Below are experts of layer 7 (counted from 0) of a mixture-of-experts language model. Rows are named down (a neuron's output weights, with its number) and show model dimensions 128-191. Each number is 128 + 24 x the weight over its row's rms, rounded and kept within 0 to 255. Numbers have three digits each.
Before each expert's rows: a language model's description of what the expert responds to. This comes from a sample of Wikipedia text that the model never trained on.

# expert 4
Description: Table-cell spaces, foreign scripts. Bare space tokens opening table cells before numbers or blanks, plus byte pieces of Georgian, Thai, Japanese scripts and Pe/Sn/so starts.
down0:124121171131165136163124123147111119143126127095154140119144155109091104145119152150130124147131139176121166158128094133106083146122106139170127121043168130110120102162113148126095078114114152
down1:094120148104134138123160141098172128139131121155126111108118105141110128117151116108157172080104076118112081137115117107135169112167145141161141095148120159122109104117121150141147143114142107
down2:156120115116163113173123137114127105131129127137140130150157130125111092162143104164117127143154155114072107128133161099118092112098133127114124126122123088083126142154134159141131120168125088
down3:144135132146112093110142090101105088129117089063081079108135151131126157152130159118135174138112102109136106155114115126089178199155087143118126113135121122217129093122132119153112151115159153
down4:132107172142132105066124139164130102101120129120154120122133134135134084119099111134115065174154158118124126105107141143130096118153128092115100109166105142109114121127108085144098103105113140
down5:103139139096092131137092107091150130135104140109198146148102101134143152140121108124133091099126159133122162127147124146167123138106111137150116119129167106091096115119144110147099116097141128
down6:123109135157102082130096125130126109129116121118128145151130115136129076184143129130120183111152124137107108133133118163109151128131135148133128141123143148137141132150115143131147104157137136
down7:151127137136098109069121118060123148116147140119125112151134153098118117091110161113131109147115147109156126114162143100117170128139141159111117164134127144088150133111138151106128117101135090

# expert 41
Description: Digits and number words. Single digits inside numbers, especially after a decimal point in percentages and statistics (96.1, 3.8%), plus spelled numbers like five, twelve.
down0:130106147125134135141128107114148119121123113127109087113133128160155131167146101177156133061163114110121105140121163131132095128114131114086090156159146098127118074142113167105145102126072126
down1:118122120106107135120109153125098141170114144149128143124121148128125151126170110145190103125117112165105144154136133102102094121113128130169145159110163158108095106131114082102145109149123098
down2:136174093147127138102093083119114122148115162146128114134128092152165129141099102168130117122168180150178129083151110123145115150151119109103064097143152103128126112154082115131148083140109090
down3:121131134140101098162146151075118124117147101157187118140165139123183137116156139150130131091192135121113134105115100105133148128119122118160124126149143133145114074112164166134097127069131115
down4:148119088107116184144084159127121143063112150113122120141141178137112136124107168152135155145160117162122155163107126112134124153157154135151115136172097172072123112124152126116106131105081100
down5:107111136149105162145134128124090130096118163078079083120163123107144121115097082149119092135093114144137114079128099163116103148110113128141124109102152117128156165146143142130100109123152139
down6:144104128122165120100159111152144108133100138124140147107072144112176163161127131108137150152131151138125173098117161140160125097156115111126127133144103129109135115167122104094156123147097138
down7:134126165100177129101107170094115099131163107139114100152105075109093144141086126141132085087089092141160185119116152140141155128106142138079157135112155113119103103126145121106107166111135140

# expert 54
Description: Table row endings. Pipe-plus-newline closing Markdown table rows, plus adjectives and nouns after a or an, such as separate, altar, single, large.
down0:138138132133099108126107108105114135125138124136099093132093126159091132107126155106069147157122150160161146122121146124093110111105095119178086102134132118129153116144112140112148128105168122
down1:132115086105181119080105122164109147139141109166140114100122121146126119177145135111124133128129142113122159154134096153156111160153106089145116121093146169096118116152153100133124131176119179
down2:161140112176141144141171129121153128097088150124139124169143090096139135142120139106127170107132123168085180135122126156117110130116128128190123137126095130121152113117118142133145095132124169
down3:099129145098076096185110111079107155142126134137118107133104126208131132137152141164113140136127179116145157104128129140132167117129142109114121105104133131153118147147141118099106135135131090
down4:186114127088149150153157097101144147092112124132087164141140130141092138134120124082154133152139143143140146142136099110141073116083097120122144111121126101127129147157152159154127130130099135
down5:157131184113143124166151139133112134145151129126143143129127099123136114121049131100157168087139160172138093168131103083167124108130082166136178082104124139125128117156143119099127164162123130
down6:113138120148117116160116072151088091149140111111144146159101131127115118132111160120116116121127122138145103098137116111138139145137121084123122133114094079125141107140119140148109111137106120
down7:164146112112101110133120131139068144144142149114129178131140126117098144147130177112117127134115092165118122151138145116139159110108101139121138062116122141129118124127110140107128147115078142

# expert 14
Description: Definite article. The word the (and The), usually after a preposition or sentence start, as in in the, of the, the year.
down0:161117127116145105130136154152118174154150154112136116114118144115134141128133087153118079095101138112160140137148134100112100118138091164170099135125108129122132149134125111187126111102120171
down1:130131116120144125124124163120129147096177150110166159149126146178140148131125139123134128114128107124097145124134100130116113132122122162086095105087133163116127133139088117117135167085120179
down2:098152109080130142130115110129130109115140105140103123110147128176126144100129104156144105123086107128137137124139121151136125086111114146146112107114140104118123183105114136110112110132133133
down3:129100136153181130115136152091113134127104159130116161126091116118120125128089134157137115142134125160143123150127150151111169129142106144122155060126164106088127124117143120132078117109191114
down4:103121119072096151141123168121150081160143106130120081149073123095127136143083146112125158133151162106136136182113115175108114127111107134168136127151115151126139119139145116112106101091154103
down5:146125193076094148142121138112126121134126119127087127143136147130082080145145151158149142127166119132149122138149107138120135104137098104117139082115161155149136143164097112105143149121145098
down6:133126097127116158123119162170120097114128077108158112124126174089115119090119166074110140139140099126140131065090104130110127141146142125155101150121146134094120117108122130137116112125140128
down7:113122124146143138139114134120132147145101093115125178137108117123105098137119153161137118111169106146165148088152098119139142129140123145110145097123135129131137157146146131128107097129154088

# expert 61
Description: Opening brackets and breaks. Opening parentheses before abbreviations or asides, as in Bank of Ghana (BoG), plus line breaks and list dashes ending entries.
down0:102131152119136138098139128119108146154123165103139094122136172136120155126163125162180112147087129111115128075119138149115103104098120111118098120148143188149137137138096142134144153123121135
down1:116155137123118147121125138169129103121142124135141160129151162162151086163129125126128166163101144151141112109140162126159139121171144138139158113130144078125109098133100120123145115126160150
down2:103110139105124103113100133109092092141138135150121123127083108094104138083145138132138153116122147137154146164163061088146138140114122160132100087127113092098133099128124109083085153126135086
down3:137142123093128128120140147132146126108102118140110079114135102151143115136151154118123133129128140127133140167134144128166136196121115143096141156143121131123138075154133113074118118200132101
down4:132160122136149109138121144146169151171115083118077119107104113128117156102105106124196114148105090161171129099176125140119160126134109158145140149125113077103162110134105147151136095141126143
down5:108120129134128136128137161144116116095089156129135154153137172174127127121135121101138105172115171117167148146131138137143114089128099132104118120142119116116141123115141135199116182158115078
down6:164108145106121103077085177102140160143122155143098095118156147114155097127137141121098144132130136160132157137124086147125146128134157138090081135130113123106095106126151131116204091177138105
down7:116090150132062105098119138125165112089100117156099170143117117107188077075101143150131095124108141066130146131118107125156145117134192127094167119128093137112112163098165139132134118125148091

# expert 32
Description: Agent-noun suffixes. Word-final suffix pieces finishing a split noun, especially agent endings like -er, -ator, -aker, as in execution-er, gird-er, Link-er.
down0:144176117159120102103141157140125166139126094180120106136107149140123147116143158133122115096125119088133087140118187123164118122132078153148149114137161138151134145155121124172149192128115117
down1:128142127115139097149122120125094152117146172132137143135129148134117117105197130181135106110136144146136122131131100122111105192121139069175120118130153093133126112155094117145132100143175136
down2:129105165100129166141121101112164155112048099181111097114119143154129169129170143123148139139120092117124106147147101141137134157103101140096117118106126116119096118099130146108139107152134123
down3:156100125123112109116118154132165098123121139108137122170111097129107135076140096144085107161135105119134151100090106117088109151155102112120140110119133107167158060137132115135142072111139134
down4:156157117143119105122136151158100121160112127163093153114143126115124120132130145121134145140099143136122173142131167157136182110076118154136115095115100125106097088115097117132130108114149105
down5:098133092092121124096113122134138141128107133144121096140169126075124150134132099150133128137148095096071113120180122129117130145126088097169146129154087150097127158080077150164107093077135156
down6:171151136099125119137099080121115133117108136153094119132151139098129094111130166103157166140139133136115152151134158119156157143121131121150055110087184128078132141117159115123153156136160096
down7:144129107088142139115133158140180139166141114176173144116113162139127104126060180113131103111144129143156107116105123115156130120115121113135145141160119191136118138124172114128155167132118129

# expert 18
Description: Mid-word fragments, year digits. Word pieces inside longer words (Cons-ult-ations, ext-ir-pated, dis-loy-alty) and the first digit of years opening table cells.
down0:146091116105139161123137099149195141147119097106107107153154137101115137135133109165163159154069119135137094126145128129123141176136143072106123110121132132119146128184130134094130100168137127
down1:106106111111132119063164141109116126109069133102151116163153118127131109150160118121104117127158135130120127109123154140129134132149140148145139120133162114167114150133151154133147158146141139
down2:131192183137120136105129149114098113152149149169129141153123107138122127136152119150097163119155121087126068145097111132144134145129128137123162133140159141147151138117108150128168157090109114
down3:137078166131115121121135137154102105102116127121133105142119116103107139145117082128095117137130101120161137107133132135135141133140097162165120099147088118122108128143110155155124136155147160
down4:119172166144098148107124155120097156109142125133147091134125145093186130157104138127140114130119136101118104146126092144131116114144116127118135129142115116172131110145133128169132115165132087
down5:145125199128119129121098180085109147109134122114115154119134116166116118180150150145150093140110067119143106151108149068098122111151067116120132121139123145139136178116100141138113148119113117
down6:132114159111152100143139134134119082112124130133133135162107167168090092155090095137085119139129112128145169137103128098106085113127106154124105077143106103124123143133125125121106106097128116
down7:114162128122100096123135126132111088113153126109143120118096139135100137108142105107131135157165110118101149126107131096146086123116148125148098137129111164145141135127108113119158175145131138

# expert 12
Description: Complement prepositions. Prepositions and conjunctions that attach a complement to a preceding noun, adjective or verb: medal for, interest in, information on, idea that.
down0:113143128087127138133177127152136155142076132166119159124126115096126139172161153116135155126131077137114162123101143115171137096152192117091094103098134093152148121134137158114142132165154124
down1:163146160131109135121139127112105109104120154124109141120141099134121145136120096151105146116123125141138125104157132165150146099120167145084133128096126139094133094112130115109178137146152116
down2:144129103132100155142149156120119116145109128136152121105140142168141135152154132096112123135149096149121125107109127159108139144148121116145138109108132124175110131152146098149115124169132126
down3:171154134138141074123146118156080132129116098121123113104134135128116153148180162131118122173122119103110080124130105125165119129108137104110109154127152156136069161126125139129139134109123101
down4:146112109123133140092152104136146114106135101126141125120086101150138153118159129091118111173080120159116083138124134140128167179137157088115131169089166127152142103119171098122141125164123126
down5:112089159154071122160116106144134092102092155106140090135139106158124095177138110124138172130110111165116160150145069159106155130157127138146145113133154101134153124137101078118079133170073143
down6:095145119150099092118155089092134165167126166089097083104129121167146145117110131116149171111145096085147123119111146149097171105082147089130123167114118108100122142131103113115152129109125105
down7:130161176134074080111132117139080136140088121106076110146121128181117119117169118168152144152134121114129149143106114155146132110088114101135097105135153154132152161120152101137119140148112134

# expert 24
Description: Space before numbers. A bare space token before a number, typically after a month name, coordinate letter, comma, or table pipe, as in "July 1870".
down0:180149141141118094081113136111150160116108142167118088127135122092094151155137130121147146151152133136188127117110108140103153088144083111136136146144167117152117120122118139128165098095099099
down1:125094108140101121127136118133164146155147079127129155128108128103117147126145106152164163132138137109111141140124085139117151151162179101136087117139129126133128132124082112076128172116089102
down2:112102114113144153100129161102110177109155145084128166146166183122143101086173163117128107144178135087118136130110139133107142116126153114134149155069131118109169116119123118114134116158147162
down3:113168151113119119157115122113127086114121108098130122104124065138154097156149117134115128117170119116152136142145140075109112099124156155135088097150113138103132114112124119079106120152090093
down4:197130161126129115169113129113124106157152111128104114122140115125173089107102172106097139147104146126134166115139133116095154124102082119134119097123101113119179149132158149139108136144130145
down5:158138084115099142100137104148124122123158117124179104126123127140098122145128134068104120078118153114138137148125142153134111128108101146100129121147119131121142071145168113133102154108141107
down6:128109091162160063149105156164124118162119132134123140146165128151145118122142122162156173155122114130149115142142122115134102095091114114171111135119174120137111166128164174126133075105101130
down7:075115149112130151120113139112164150139133117122120154112117124109128150148094103151126108156118108117105110137119107133089150137122136127140172104147139132095124124156115103101127135158144125

# expert 59
Description: Foreign surname endings. Word-internal and final pieces of non-English names, especially Scandinavian, German and Slavic endings like -borg, -stad, -ensen, -old.
down0:140124083127151143101107123140175087111128115133136151155121099147095133106139104154124124093131111105166173122150110147157176128138169142080122095141087143126110142098093082065118179090120120
down1:121115114132118112114095107129140106136161128107108100093154129110090141131118129088134129121141103115151115129140130124124108136097087121108147111083101105169093110108124117108137106096176113
down2:101126132104129136135124077117139118112121133097113131120129157134126152110146137159103122140148140148144172115133116140108129126124110074121143161111089149108109140078134155127111113169116123
down3:098137091119130166134093142104119135097230117162155120150153130120132142110111148167146105111108130130102098127106105106102143155130158135126127139137111118111146141133152132113181101167109115
down4:123135099118100096113111131117137143121162115125145136164110138135119134110142125071104071128148128148095121116110103097167091124157105126146099122136158130185099105123102113135133147169169170
down5:151134138113173089135140091143116165095136111085110115115153104098122158156131090126114088116084129164129134117133137116127116188125129141168092125156140175118150107119112071095157113180148159
down6:100168120113100136156139158122110135084130162185151152121127147145133105120111100090102113079136127129092124138106126153152177138127105119121136116137129079105092142150118154170126170117130133
down7:142150095109145121138136110096135169104156097082112143098140123137153112102082147092168130114095144140133081094168128106147130101108130128149142146157103130133148114133155087108094121095135108

# expert 0
Description: Final year digits. Last digit of a four-digit year or long number, mostly in dates in infoboxes and tables, plus century, ago, BC (201'4', 20th century).
down0:130146139129104064107129108122112173096134137171111151080087126090151110085166130147139104150144120146121131144144141080135092152091109147116169168137122129131176140073150139087125128120124108
down1:099142144119120113131150120160154182099109130098168132162138117131145163149140148097141162135106121106160141100120143128111089102135101098134112113088140127134110128096140128106144082125095109
down2:137142137150173114129114159129114082115101109120123165133107127115142135156124156163113090075138163138139141127148148131129159076147158113110183129109147086079168152123132111111127092117086139
down3:101092153109122151132122106103096098143141142127147130092142127148118105119130151138150131127172177122132163107186130083145107130158140151108090125154129147054111144164165099113134113119113148
down4:147118140157133132180142120122142177080164112084153106128114117118111132148130126101138072174101122146116161155118101148126120113136090088103151086154110112120104142102050099136132134105126120
down5:152144156134128106089127130156169113069117160120117144118107135136100068129135145162172151122080099123166146153058123105162106128136126112117104120071102109137137105128109108124110180114129121
down6:117125127154125110131120061119141145118127165127125131147134106087163140112151093111163100118155132125111145110154122182133108126129141154147121140159111130089159112131123104072146137155156155
down7:190159142150137133114133142134129142116137118088095102119153116155122136150166164098125143123138152137134109073063116135139128141092132119163101132091114169111141138136119137133129108088090130

# expert 27
Description: Of/in prepositions. Prepositions of, in, during, within, among after a noun or verb, e.g. "Hall of Fame", "sold in 1955", "active during Operation".
down0:150141092101122165096168119157135139093127137107115126122161108108148175154097142089122085140151167119152140158126118149158133120162150124154162146096185121101138125113121132105152171150143154
down1:122137125152108129166158123171121134124149129134195110099126111106143120106093150135136109098108164105112149109148124125097174198142133150154160119151153146131128164139181136130159151124141131
down2:122164104158145134134076109125130101147083106164118105166137170107146153127111135110123149115125147134153105131088122171117154144108133161133142107100142098107112112105173133170104130147152127
down3:101102076098129138128103142104126102120148145170106114123134173128133161122112095163106137142108145050120115093112120142139174159109080112086116114114116122116128143118107136147126123103105157
down4:121110151164132126087146123119152108158102105145135130101117086177138133104166159126103139092090128145133106092176125124133155134122126108169083118146090085127122120145158149151191109127146123
down5:119146101128142124115106133155095109146115120115106141104119101125141151145156104112112167136135110127118166145123122102102119138155163130117124068130163083108114119142073149139097132159126126
down6:178119157118133085147106188111106098122152107127118104120190110120107191121148114144150127110156127115132118152139128115130149114195126116088128084111164097104154054155161112148078117157120128
down7:155141163097155152142135118169131144108146102097151084136170100095180084117152118168087122116128123100148083158109121095115154200144171105136111127134109153136151073138116091142073106128155141

# expert 38
Description: Digits in codes. Digits inside codes, model numbers, postal codes, chess notation and numeric tables, such as A38'0', e'4', Bc'5', 682'9'0.
down0:120152176151077123101181147127111115117135165178145158153136156135102157124140112143110107135146180118115096121151085118100128126121165110116121127112126086106133141119126118116171140103125119
down1:110142133145143160089126158156130162145102146106087170117115145141112141139141139111151090095114148127171114138151112098168139131107124160120163111104108120140103132101080124146135145142133142
down2:080134155109131102125109131149095154135149090146087107150083104120129116153141092137099177134133119082170122143128110130106149185141102141181157098152142169128135114103134110116129104096120140
down3:145108113122110137133116129128124120169129150126107086127136074151151118163108127090124104129131131129095073153115182129146151087144098158148127106129127123109106155147123151097152159150144148
down4:137158112122122161115152122154151136109165110111069111121130094120092123124085127125122144160132164111158083152095131086176125135140099148140121086132120124131098144144126149114112114152122119
down5:120118109151140127114120124145200143143137138112164119091134160125161089137107157193116088110120130151088098125130125137149137097100131128114149076130134131172133093137112131117111123085121147
down6:071111112118109127157090161139148147150115094134101128123147109156146126129158127123107130111122137068127101108126092151132129068115122178145125145132112131136104125076128121140116171085154146
down7:135156169078091106105145119144113068146081133131146127152148155137133133147108116110110153074126128135134134133106130119161112167105091134090088100112125119151120119115147106156127131109063114

# expert 53
Description: Taxonomy name parts. Tokens in biological taxonomy entries, especially species epithet starts after genus names (Rutilus anomaleus) and Family, Synonyms, var., nov.
down0:128093144150091107165091164063131172141086150131126142162100111107137108121125083117149118095110093097140163096115158160138131142094141144137139058155104132139171163139143099143158102118141141
down1:175154157160123138107098138152114119119115120168129121125165073135128101105137109175126112151109145086129152128132130115089142124180109119118123083131189149117129105082161129123132116102129206
down2:164169085106102128168159136101123150107146149142128108132122120130088141093122106140108101121146143115158135100144113138148147101138134125141099158172096184125151127069133105088109152114139062
down3:093140101151144136145105108125127151160100137128121167129086133137129131112153051161141113160181161128087100121096143087126173102171116133117152146129123150141096136147118144143092122128167146
down4:120131109102110098133097148103118090142096123170122140127100120145104123137139105074142124116150109123163087117169107120136170133158108128153091146134107146146099154122134087115157134155128160
down5:137145094144086104122140156150137151132104111131146167132147128153161125175095149131191160138152124105098161081124124145116157111121145104125132170100146121154118118141104141110154142110094134
down6:102139164160115098113140085087144134100136114104126147165103130124140138122144094134132095171130097132128137146110161093132140132158160085140137137121161091104157125127123126160135149132148095
down7:101154121136137115110148128090116117117109127161142153169178154164134135131113173113104130096126138114112144136093122128113168122101144150132126116128115146157148123154085118163097085138153160

# expert 58
Description: Spaces before numbers. Space tokens and currency signs ($, £, €, ₹) just before numbers, scores, years or ordinals in tables and sports or election results.
down0:166145119097133143144114133131129125114079165155102098136156111116098123124098141125119109104147193108128080120135113113096146117140106129104069103109120117137117134129125107126118111122146098
down1:167129124109127114160125144112121127113146116093138077088105119098112119118122134102125162192084114103148148143088152161153140110136086142117144123127101162108148084155089135157136149138154140
down2:106135097107129173085116098103109100153149125120131102118094102140111115151099150132164094100110166124122174162171086126130118123100113139153172170130132136119124129140105184141139114110099172
down3:140124111160149139119127126152118146116102167092119143142117145104114131119096119175140164119126119114125143150128134140126137118133127112107189117152160136126131065151139117122126127107117115
down4:218148080112058156156119147172144127114148144128142127129114139103116133126137168112150112144124080110125160124165169181110112115151152117132126118167107139099125111110134120138089125160129122
down5:160146174124166104090142129123121136141135110167123170112107108110112103111123128098120128120123117094144106127164107126063101124103167118143106129114070137178137106114158170156135161098145136
down6:114107132115131125137125153144126137100154125097124166137105133107118141103159124112114104136108074073139157114127147134195100131129128116086112144099094118155137135127145101107037102122123136
down7:103123118134107073158048127128128122102135124138141128127152150124090186175126140133108086134143152139151138096109111145117147127124120132108106159106146174163097075136105159116118124103088131

# expert 15
Description: Sentence-initial capitals, geography. Words starting a new sentence, often capitalized nouns or name pieces, plus geographic and nature words and country codes in tables: Ice, Weather, Micro, USA, ARG.
down0:127103145135087093124127115126120129119166152085129149142110125151113150117088125114128112122143147092123118180131117138131112135149140140152092147119127100114118144110091088162119135129103122
down1:134129091146132156155167116123135130138129181176078122151133119147148116125140089120104142144140100124135112139136116126108107096132140100138150134099131124121089094099171157093126101152141114
down2:151168086143103114119127115139131129169155139151154164136148131127137106107114148116139133099116111159169125141161119129151122146092120110114154081108134096155151134130137133117131161123121121
down3:138127139153156143134128107143162091120135119109157110144126112142144104091092131113112121147158095130131115120167137176146167160152152098087110104107121143140168122111116143121139146118136101
down4:121105120138164127120168095139121170139139151120108107120146102104127138140100086113138122148107143109126105156140119122149061106152124148167122104137124112097125186153151144139136114128105140
down5:147101136102176150099138117192148140171119119111149129128156108089133145093097121137138131157126129137141167101085143134099124134135129107089114145121146142099166143121099125159112116116153142
down6:091109116154097132100171155115096179153097151152105109120137146158151128106161071150138097126188180105107134127133165137150137108122117135122173122120088129155097156120092167130138134121130103
down7:096111125123107143120118131109136138126119163132099161095162103079132117152129151133083159127113122111118176109165145111134118145125120094131098115161105114086117156164129162117154135197150144

# expert 62
Description: Coordinates and word fragments. Digits in coordinates and score tables, such as 51°'5'3′N and '0'–0, plus mid-word pieces of rare or foreign names.
down0:124133101132117109170124072141157130120127140141164134122117153136119114150095121114121148087153114098131178151127105136117128113160177149133108111143176094078093121145124117088115119110137139
down1:151132094106094119132102140134119084083148110123116155123125091099128134154124132133108116117105160131144121090122094119136176119132098117178095140128110106139149123162139108119155081131125111
down2:130126203158135129131130092090154123119154137161090118122138158116127120139130150172121110074110108160119150132101099141120129097117122121105136132098138151111120112133071112131146114119157168
down3:091044124099112120130111144128122152128103132106095159101109084113115125158140122110135123136155157137156128108128107126130162136140144120130121130102138076161153083116103099119145129154136108
down4:122147066153146072117141135130102124124118132129126109092089124120103146134128111144170113085110163145136142137130126115160063153117157147129148171108125115100149126155132124106131124132133126
down5:079160119123099153138111128127105132157137110137077108110106126131132099104134127152092147128122150128084125125155107109115104131151120168155134102096133136130119120189076167130108120115123134
down6:129100131146121120152166113144128076099102060128144123125123139075087140078136135142103137151149100119133140137123089104098082140144147123188112130095103092181127119151108136135092150172151110
down7:113142117111115112123146129119151117137157151160093133150126119110108149138145142138129125117173155155079154114132133122131143099129125145094091091153136152089146121129105130132122121146108113

# expert 57
Description: Proper name pieces. Early word pieces of proper names and capitalized words after "the" or "of", e.g. Ar-buthnot, Cal-iph, Aber-cairny, United, World, Battle.
down0:119119165147182157123118084144138126141149104112131115101133153123118082125167146111194133128127112111112100099131141140098121123127121127152114156113166103155124100093119152107139144132087105
down1:151154092120153090116128087117124167087163107111186171104148117173171119131156142102128145175146142137111130140128094123151124121173129106100138125147094143131137133104115137110141135118111127
down2:164095093131133120127151156146160174138128119113172115127125093139092123150128139127110132147134161127102183120129085136126146112120139168161122113137132171114105140114091091116115109148122158
down3:120153128122102134132125120112132107104120099126152128107162129127073144145159149096144155131114105140105109079125168111138104161086135137120111167106141161087108168138138143143157138134151097
down4:124104120118172122159116092176160116111115143128136103138135170103165149101148162118138118094138164127117134094124136124128093089134135183183132151136130122161109135113175171174131126128130120
down5:132109118122151134113136099120134134126179168134103128136137208137135107121101086147130100195146110103109176101102083150061160148109130124104131107166088122140104105161088135152131124122151120
down6:164116135117156142093130138099115166144144138117109073143134123134142154183117102150116153088107139127101076114132126148107143099116116135145137131152126109144078127078138131135129105116127181
down7:169105132142113128112124136120141101133134079146102111092134107177121128123176167147136095170132138141135201125101079130105120117113090139086108080134140176113112128091094120078070136098123139

# expert 43
Description: Infobox list punctuation. Dashes, colons, semicolons and brackets that structure infobox field lists, such as a dash before Type: or Country:, plus place names.
down0:099139135123101122104131121129128157151160151128102082144146166141108167115100144108105131151153115099141155155129112147139105181101131164160125125157122130136180136196137160104098121126100101
down1:101139118109160157145118123106092120133126142119093121084124131117095147141069141132110120101115153097087121092084117175103102170159102109150128107140179170103123166128140142108136159123148125
down2:140101121152107147155126080116100149166142110140119125172106141170097122113121142132090064119109110132116195129122127126103105113146125161095163119102102125132144129171098102111085101134119141
down3:098133090142111147122111137162126096135124107102081152162133150145125126132096116119116129122177122128140136173077126144126134119117100103118155184112096129147135134126142113122155072123099127
down4:113144120139142101140097156152091126140142170108151109135149135128169118160120118104106130159133102067083165149135154151102118100123130157149093150143092077150142149105107143144155154128101180
down5:127114134145134145090136129125163090126130154182109169143167117127147115105116166064109134132102138173137145108121173158097145153154114138127093109122116093174151105161087142124133082121138110
down6:157109163146097172133108164098128158114139109152100089139112113157116141162149169098097101129132155112127098172136118127152126111151142116134122151073111138101174135141115155103109130143100105
down7:134121132117103124158112158080139157119112104111157119141122137132130120177116090141135130125126127163152111097152173135148225168112093086090126143125141160104116143159122145120106072081167143

# expert 29
Description: Abstract nouns after determiners. Common nouns following the, his or their in running prose, such as evidence, cost, status, policy, rights, approach.
down0:122164112144108162142102133110147154151160099121135105146156154116135136189148152128154121122176162118124107137118148086094123124124097178155111129130156105122081188098086150140134079125138149
down1:103138140085089143145117100211173102144125137141126117093117121102125113103100149156174136111103133139154125118112136099117109090195117106167104136083119132159123136142108097110135113133144149
down2:154132147114166114128102127155105156117157141163129115162141140119096115141129091155124180140162147101128168113116138132148130152139148090127123123110149116101117130118105095116197121177158123
down3:112143132140140162123122106100068127133113160140123119142133110162139116146101180097145140172098169131136137125116132154075132101097142125124130150184146116145116126115154098152154102141125085
down4:131148165129155101126169133142192160160144116106106131109127147123135104143110128074100128098142091071155142198152135165141146166115147148116130101103147157143120153156123181124160136130131112
down5:127156139113168106118115127126101105144115125098146133154119115123137126143154110153131108099138099161156130118152133131091125113124115124131138155104136089117145150171189136118139120157145151
down6:136151135110089097102079094123134119152142123101151106142085153081151162109166140118131116149123136120090137147112118090107118088110145166157136099183108133156154132095148180140155155130125086
down7:174152150119141103105093101133100100123117165144127113121130100086108155106089132125083147128123109143105160139163130115131116139142087154114121146130122160132135130148160121104140137155080112

# expert 47
Description: List bullets and separators. Line-initial hyphen bullets in lists, table pipes after line breaks, "See also", header equals signs and "Binomial name:" colons.
down0:157101138112182151153107106128112141131107122151121126129132167132107116083147121098093092073128129097140114145135131138128070113163110114145141100129113136096163123182129084111076136168117128
down1:127153122178113135138107141081154113160132159132148129089180123101100120133128160111129144131162123167127151107112092145098145128100144129124109139096156127153115111144096163156163122150118105
down2:152113116188143116110125106129113154106134131119157141102161189111117128143133117140116131166111130096176169124129126121134102103100130097145188140092126115114145091142142127092112113152134160
down3:117117165108118150168123129139155140141140073164120115099116137105125068126130139127122130097132131098146136133147135077139173104136149140146130133132176150175135077142159140116148122124090138
down4:115133143154146127115127128109111106117079190126099138127123143156109136143160135121137129164142146141127161144121137139117107120109129127124115128159167100108135115151113132109159107166104093
down5:112113105167129139130157118125114109145108141109104122125135146159139110154187131143090111148150140105127089080120136151122105119126085135124088110134146122135165115136176111102110157138098095
down6:117126151105121113142137149094102142122100118134079103109141126117120147118098147171111137127148120121149124110133098086130148110138127144136089115149135112156166141123102141106150156149142086
down7:153160112174177155103161096128172149138047123142156131151107145131192107107114148122106126160130140126143168102147144111135128078117180119198150164177130117160125137113101131143135124104126153